python train.py --num_hidden_layers=8 --moe_layers=[0, 2, 4, 6] --router_score="softmax" --balance_loss=0.0111 --init_std_router=0.0313 --lr_router=0.000547 --attn_scale=0.0884 --init_std_qkv=0.0266 --beta2=0.99 --final_lr_fraction=0.1
Below are experts of layer 4 (counted from 0) of a mixture-of-experts language model. Rows are named router (the router's row for the expert) and show model dimensions 0-255. Each number is 128 + 24 x the weight over its row's rms, rounded and kept within 0 to 255. Numbers have three digits each.
After each expert's rows: a language model's description of what the expert responds to. This comes from a sample of Wikipedia text that the model never trained on.

# expert 33
router:136104127169118145119087162145119103168107127122075134135115136140138141107133124169159142170124134107141128119121125077123131128073127108113158128138111139135130087116136118154129144128124087122112131131105081077146161122098120140123106169156154122125131158074133107109146104135129116142163103101120141163141128149114168096132148121165111077198095194124172118180137125117155132135088149111144118152180131127088166136170108081091170160132121107133104090119128103141111060116118135140111146144147125121168130157128176110142118127107114140129120119112135128103122117121098143141116137123135115125128156140128077175154146117160139161135106143159160084130133148113110129100154114147111149139152120140107126111127128110161085115132116137094156099074149104090123163115139163
The article the after prepositions, possessive pronouns like his, their, its, and possessive 's or apostrophes after names.

# expert 26
router:115077100134131088178123112134140181152091102148102147097121140140162137115107106099131101105118157097142106110144089147162161126124130132111116136133114131138124138172136130117137128133126199095056116108166136090103097136117110134163140081104121117120107104128126091165106156129153089148130123117116123121118150115131130120105127117168141152174134129181103130191144126104148098159138158100150141109159129130098139164129130173090124119120159086172139140130154087128135121129097116160121149115137151155141109105080114096137123124137127082117119149139127089107076168093136137109118139162158093115103159114100153129108082181150141110154150117093143121150141127142122124187093087128108124136139140143142105119130145089123152125113128113136139144155089127129166096132147128
Month names and word-initial pieces of names or verbs, like Miss-oula, B-omb-ers, H-ij-ri, destroy, strengthen, final, interview.

# expert 12
router:157106104161080139090136145148155126131136095158151117129151131089140128134122101131138172087141132147118161142132118108147093086109133130142121136133166117128135073168134144102122115125116133178137130109121180142105144136095116146140097134138155134155122101145108114139095163126162122126147141108150143123133156147174169106106141126153072102146140094129077154074104147164105143129145160107100142096143122104158139119149123145134174130148158065124174097120133163108168166110103118131122131118107181103082100077145112112124167105101108124150111170123117114127123154081177088106134136169144155119131130131108133121130142121100165141083126109090139145105109146100121166104097146119134096148144131126133102138151060132136142126089122126110181128127121129100139135123138149
Verbs like made, took, set, won, scored, and unit words like km, kg, ft, mostly in sports and measurements.

# expert 44
router:120154131116150162145113117108152098087107061095166133163112118085120143140108105101157133122112133150150151131149088128143084143183143133159113148125111128091143152095139089134137147127112123099104102129138117115148100152119136141140183087089113172114136117167131121135128107136137103160166100099201090129158148135147107123137109115133157170145125123124118123125082133124130121108144136118121113116120142120178157121129107085089117108126093110129173179114121149131164137131108099129144113138118121130149158075116120151188111161074085116126125121145119116115141117110180147126159117134102139139139103182110115135118134146126139140111124105116151161132112151172191115167136098135143139157116097134118131163128120157140172147106096098139112167116132126087140151156167102
Ending pieces of surnames and words, like R-itter, Rap-port-eur, arm-ist-ice, Phinn-ey, Cruc-iger, Mistreat-ment.

# expert 3
router:117143147140088114088133124169140169092206139094133154107159142093174161119149123171151126158112136110151131084127110111123142117126135116113073155112081098109130156118135116104091107111134126068117114145100125137099160130114113112152150129127119135130156154136117110136144146139091107084114130165131146144136153128140131104151132156084115147119100144193160111118177119151142152134105139118125098141082091153147143174126124095137100120121104126135134131116134129143145170106082120165147156162088144119140115155118135129140139097111093119124122139122171148146122114114139149091158189077148103133157107133134125096110141125095150154147145113140117107112105099129093071135174141139104095102163185129165126117112145115116113130115114134159123123103173106145133146104098105
Decimal points inside numbers and abbreviation dots in species lists, plus Latin taxon name endings like -idae, -aceae, -ensis, and nationality adjectives.

# expert 34
router:156162118144149124135088114128108160099123105146144137101124169124129125137130130092171125135159145142129093121109147159177168083108148126118087137125109081127102099146122136105150120142133125142133126160122081132076113080149134102107114123105125126109132100159159125149171131109134165166158125091109148169112123118116174119119116151125152089120114089183112113129118118145173147178135117125127172120150134147090064122132156130143102124174112111110132135164128081117141141175133110119101139123123143138115158145106130120093117147174143128140111127149106126156110119160111136127176151180137102173167138120113147114117103150143100126138132147101118140109137152133132101080134138114096114082069109109135108140090155148077132120153084147136124154088114135087094109085132130
Word-initial stems and prefixes like post, ex, pres, born, the Post of Washington Post, and colons in taxonomy boxes like Phylum:.

# expert 46
router:129175141122112124111145139137129129104117114111177130149137163157110174141136106115156160113148154168146136114137132115129142116103090123141128147117153119103144088076127095160103087128081136122106084143093122120093140103110142097103137142154173121174119156117159180118111149146127113142096129121127119127093138138125160144133101120077151109114118093150159109078116128096114138136161125138146130155170148157109156092145150126105090160160107134143142144113120134160114144109115123120165098082074155128130111025136144138109128113099162134121110149152109137143138143136121152141103116135135156126135135168107101142137123106157094156092127143147120144123129109153169078115121149155156111117138135085158140116154095124165141128133096106128155138118125105072199112128125101
Mid-word or ending pieces of ordinary words and closing brackets or quotes, such as coron-er, seam-en, ), ", }.

# expert 4
router:130169127109136138120118073173122119097100145141145115114152151154102115125106098179106137123116148141124094108137141151140160105145150153106169148117110097099117137152104107113111160124098136111141132128065113145123144113155141120118089155152139100127135103140128160147118133100152088129118118112117147136118131111142150139168158132091127129107150146155067081133128135106169137108146127106124117137123161093167109107126087103149160152118100172092115187152108140163136122115159114156088102119142130104109193128098095108154164127132112140135124116127113129138121177111159136120131167113087127179129109144118129139070158128111127131116121163127113157132123148080144148088114169133091142148166153103141098126102123110138078134184130134079104142126123139106150095137068103
Word pieces and short capitalized name parts, often in Wikipedia tables, chart sections and election results, such as Famicom, Val(encia), Party, pipes.

# expert 25
router:155140106125119147146142129107156134140170143111125128125138158083138105150118118128127135161143123127102120134144091126093103114155129122118139154100139114089165107092160134145103142130111217069110110145092131118111084102137127101146160139154129144162145148142118135125137125132101179101160102109170058078125123142150132120106133125086125181153099120125136129086129146111127123132128099148133137143128107148130140110114118147115151137122079115134160150123142107132141161157088104158118107140105160191129112107130107140111132147104144121071088101128109108125124131129145125154123132094113183113126187092136111170109115147062092147119132101154132155178177101157103106094114145168113139122110150119158103092121126118165147130103102153112120116164136114150152157138129127
Middle and final syllable pieces of non-English personal and place names, mostly South Asian, Slavic, Hungarian or Spanish, such as -ji, -arya, -ić, -os.

# expert 17
router:128146133148111148110172144138119144090093131117189121126103176131145128186124152146150104120147122126082123136177115109155174100089117083120128103104108095107123155117134101149111145152138183154112100138096129095106096126152129144148101132114117165111153086126124099149077114149141147166105123104151180118171142078142137140156136129128150097139120096126092170101109158135093137134105090147136103131099146131132183121122154143128092107109148183156100144158087117149128121129109125228166154101149120123158126113106136118099104131134143104122117118065155130110138116163142120124127128104162119124112137133148130135130105140137127147114141140114067122137116146135138163126153125136146134133120101136111097157120123118104104164099112154128101133151150164149115154112118153
Later digits in table statistics, scores and ISBNs, plus word-initial fragments like f in fide and fountain, or ID in AIDS.

# expert 18
router:099163116117138138107128070126130160124130150101140134112090151109148159127142121117117109114127118131140112134166147100173122158064149079160112111121136094107179136130141145157124152097122150150103127151113103150147111164120163094095095112112076133100166142132091164060146119128108164130098106130123110095118149120156113121097120173110144132142124108100166172146143132101114135081092138154127096132166159142163140143143122095165127153129115126137139147130140112156136122111077138150121119127136092148124148115147148094166155140044124108155092130108154109138108116111134124139128140137113125112142159145102119124109130123107094165139153151117097133124161152088126164115131158138167083158124093144149112117132113140092134134138113178134112138114096153175152168142172149
Digits after a decimal point or deep inside long numbers, as in coordinates, times and stats tables, like 48.40, 17.32.

# expert 51
router:073101130129119129115095153102145060140150112089122096140115149093128126111146145114119116133176134135132092127156155141115102112173138149124110111094141123105143111113103098143110148074098115107063133100102101135102136106139145198089125128112088141146170122130122180167080145108118114160142141167162116123125160145108104140149111120181169136114111130118174112120115127150115127122140137148103124149148132154108123123105140134125149133106133151154149134124097115155175127115156167113132086175126142118097148140106148150089136101089130099134134168154166141140146139154134136128163109120167103095136118145151146165122102098107163117112147099094110136126158118098116193143165162073142124124150135113110101163139135158114132089127102134138107128144096130163164134136112140
The preposition at, before or near, dashes in date ranges and empty table cells, and country codes like FRA, GBR.

# expert 29
router:135143120082126107116082114115120154129145105134146142121120106109134119138132098159044102112134123122110141144119122122112128145136104105124117090092122161130124131131142135103099125113165096151171081160111086103102135146136121162116148147113124131156170117156165183136135145155131111096167123137114161112142134112127101087146124085137134149142116120158140130095123139156086135089172117120116135140141125126130179141112129123158128147096153075158160096150139165109104079131090131128148138128122132098109173116122118152140130126163125100156103153089068185127177129138137141094102125145125139150125111107139134068112137063134132156113140103122120114133143152133078158103122124130101122101115181129153183160147138123136126113110111164086126135115197113133135122156127132
Infobox field names before a colon, such as length, Occupations, Location, plus is and are after plural subjects in prose.

# expert 15
router:125099131109117106132091095125114098151118122158199149113095128154137159163161130106117203088168133073128109108136113146145135114161149147095131092137161123178133136124120104108130124170081148093127117081137165084092099160101103110088154115080096111166119124101144128177137109107145123092092134122146142136108129120113127119126165110113139138140168068112058129142177116125121109127106171135131134130119150131123134163093149125155149125131106146125133104113144133154113117148107137084120144109101123100129137156107119114129108142090124176152116114137119096132128142139117118100148141156117117172130157198179102123132122148163127105116155150139135138109141130156143084148134133136142082169149120138102133126157127130103112141150167128127122128152143144138142100142099144
Slashes joining song titles or doubles partners, bullet dots, and abbreviations in sports and election tables like Win, Pld, Vol.

# expert 11
router:157129112104134102122077143123132137147179106135158154127168143135130107132108173155121119119134165117112150142135137172096164148124147110126117119147131119121120179174126117133149173078084093161183130080109086096121100111133158126145117169115108153133078130094119104147134120121112137145173167108117150133136139151136133158143113123146091083095116088122161149123138129147151137140110160141142146105041128114138160154179151158124157101129200127114069111116126125116157185119141129152138137129135119105148164115145114095157135157064130148113125124107131135136140122154118138102136154104151126130136165082141133147144103110166110144150130121085114127108141135126149156138122159125148115122185114140132117125126152160141142123160137145115133115157114099118164129091113142
Prepositions linking a head noun to its complement in running prose, mostly of and for, such as member of, calling for, among.

# expert 5
router:121135116079117103116151083127139185125130159107152113098142149165093131075078136132107138146160128139155146117123120078147142106104168117100076133130068106133120174094155090126152107097108091160139129136105109140135125133108138141088116083111132126119127078150106128138128127093124165105113094171129146128181106119168136154161129128083123151126164098087143124119166161100134105135122146152124069110117150145127117140120174131152124129144140139115135136125133170156125142132103111183088169100146133121169105137127157153136095084170117126117118101116118138137150112128142139105154118124151132132183137096104149118127163112135095154150118150086106145114148110121117177122151132143136117106118103101147134109101174142139140097107156141111085133085118149134109128110092144
Middle digits of multi-digit numbers, mostly zeros, in years, areas, elevations and money, such as 2004, 300 m, sq mi.

# expert 39
router:135136143116111094131131128154127161095151117121175171068099123113127125130129125143174148139130137149129149195053141157129162085094155150163160108148095127152089146087084130111127085155125111123120106091129084152138137113123157138108098120131132177097138118143098080154091138128170112130106138117079120104101154147105146139130178177132113162106141106159125118117119136142121147129143105094132101124134117108127135121158127115132138125133125122074172131180114145160159105103137108127114131107150058135149122124169127108165138139122125121180163168148115112130118142121157125082126178126153122127151150121119146145136127125111134170121125174064126120110097101106148145087112139145128096127146127096114144111131128173121115135127102128149118170152142112136139113128145139
Verb suffixes like -ing and -ed completing words, States after United, the .S in U.S., and ed in Federal.

# expert 27
router:119131097110111122104136167121169138112162129132148123121101115140098136099113161134149125092110119117133124147100133091102136099172117146162058136091131137124119173099113184125125117112135113097136121088088187203148105115102115143131129144112125134177111097137156060142161117090115126150131143115152165113140153136123150125161116137153135137105096101090141105104122188107135139154088102107136188143122114133160090153148178145159110111137128106125106120145084129129112177122142130119114111125130122130157156140121127126160127160168183107130162164146122109146137137077105132154129144139136084128120128110120146121146150157182122107143143115105127096117147124119110149094100140121083123119123163134121105117148127157159104109118138102121160162125121132132136137059125110
Infinitive to, especially in "in order to", modals like would, will, could, must, and invisible marks after coordinates.

# expert 38
router:127094119167123139075154105127141095096103147123158137111123119093138149156158125118128128122113110145137106119168099144145136139160118122103145142128101126072151112144137164112093136171108196120102119140128165079153099154136108147179135077119124096147145152183119140130141134159177109124117143119139137111094124172140146089138141142144079137168143103131133103149137160153142081146141159113115085098116134105123122118162174135101165103132103109157167093131138114129136141137079134109106134128091122157141146202088073144151152121192120110121123069124134102132151129115149119135134117133089133143094109116125115154142118143105136105126105109099138128141147138142144130119156120101113129141130145161134071104158098134120094119096180124120126121155124098128132111139162120
First pieces of European and other foreign surnames and place names, often in sports tables, like Bog-giatto, Thor-pe, Fri-uli, Port-uguesa.

# expert 49
router:120146125111119143128119137127135132113181146104122151161124171129113137165139138135137107118155113116131136120116150160147114113106156161155104114136082105141150078126122122119150147115087104087123151113124096141124149117144137090104112114166039122141140136141143109146139149120139164125124141114114136150127114135144161103096118147159122051098139147092122087091141164079148137130140130160127142144095136135108116121117148129152131122120130122161072138156093127112112114079128130091132122098081160151128171116185178132067114129204130126132099160126127088146146153107165143078157153121137082124109150122127146160131077121156142124077121099127099126104174140124144134124126164130149137106148135106131109127147157144154173149111112115122161149112149123151136140119157105
The preposition in after verbs like released or plays, dashes in year ranges like 1901–1902, and other prepositions.

# expert 2
router:098117097118132085110161103117138150124067103128164147110109112186088132156146100138132166109098132094097126143177131162153157150166117189128140107124128150150129142110091110092125160155110139108142125123112128097175172087113164095091120119110136103164118101166108119146119115119138152142138071141119141090145147143123120149161125088127090147150149116126081126096102109134143124137171120086121148115120101124100105153125105124106122100132121121121111108139133090107169086105133141130113116130126099134055144097165191139124122125160101110115128144104154116117131142111178110152146157125150116114145129127112114125147125176099098122147115107139164150108121154103119137171122132069144139154070126148103148127107158106112119115105114104164091132141148105125125134121117110
Short consonant pieces inside foreign or unusual names and words, like Ch-m-ielewski, Kath-m-andu, Bar-th, Ib-n, Bal-q-aş.

# expert 28
router:113144135147135130131136124134126124101158111161045151101150131121131116148118183150133119161142133121156128130166092113138108120091116104143112138151128136103144147130128136141157170096125116181155122088100149160186118136119119155148149148097158116144106094112128120154131118106139069170124122108123155135133112102139147150143128161141123061111143128113117124149080121155104126121088153134138096079143110109106158117143114077146170117094130106116088147123131140104153111133137146125105123128107122149105159134118064132125134108059146113142133159127113138152148134182134150092128149140161096098138110111132080114111087128137153174141111100165157104112137155092114125078152183127122160107160126125136112131104110100141112126162119106130072132156138151156163147114127146
Articles, possessives and number words starting a noun phrase after prepositions or verbs, such as a, an, two, his, several.

# expert 61
router:116113114140133090096153129130129166088170133121119094112131170128125131131117120137172139104138106127129189105105091141113108150113126111127120122105102103142172155118081133114090136114113156111155129127124143139114064131083124154163137169141158144095145123159106117110093134140133117143122126140109112113192153093142105125090118146080171102141106111109152163100125119129108139152159145124107118173114168150081176146173143115146110192119074111122189123156141118153168139109127155079154119147135078141117089117112132144089134140127088101129105153096141112119128118119139135121125161149102167107133114152146167128125132151110093099104170106140144090129120131171109142152091124136170100181148104123144119125119129125117141140132115152146141123123093125092125124128099124
Section heading marks ==, capital letters and abbreviation pieces (CA, SC, FM, airport codes), and found in species range sentences.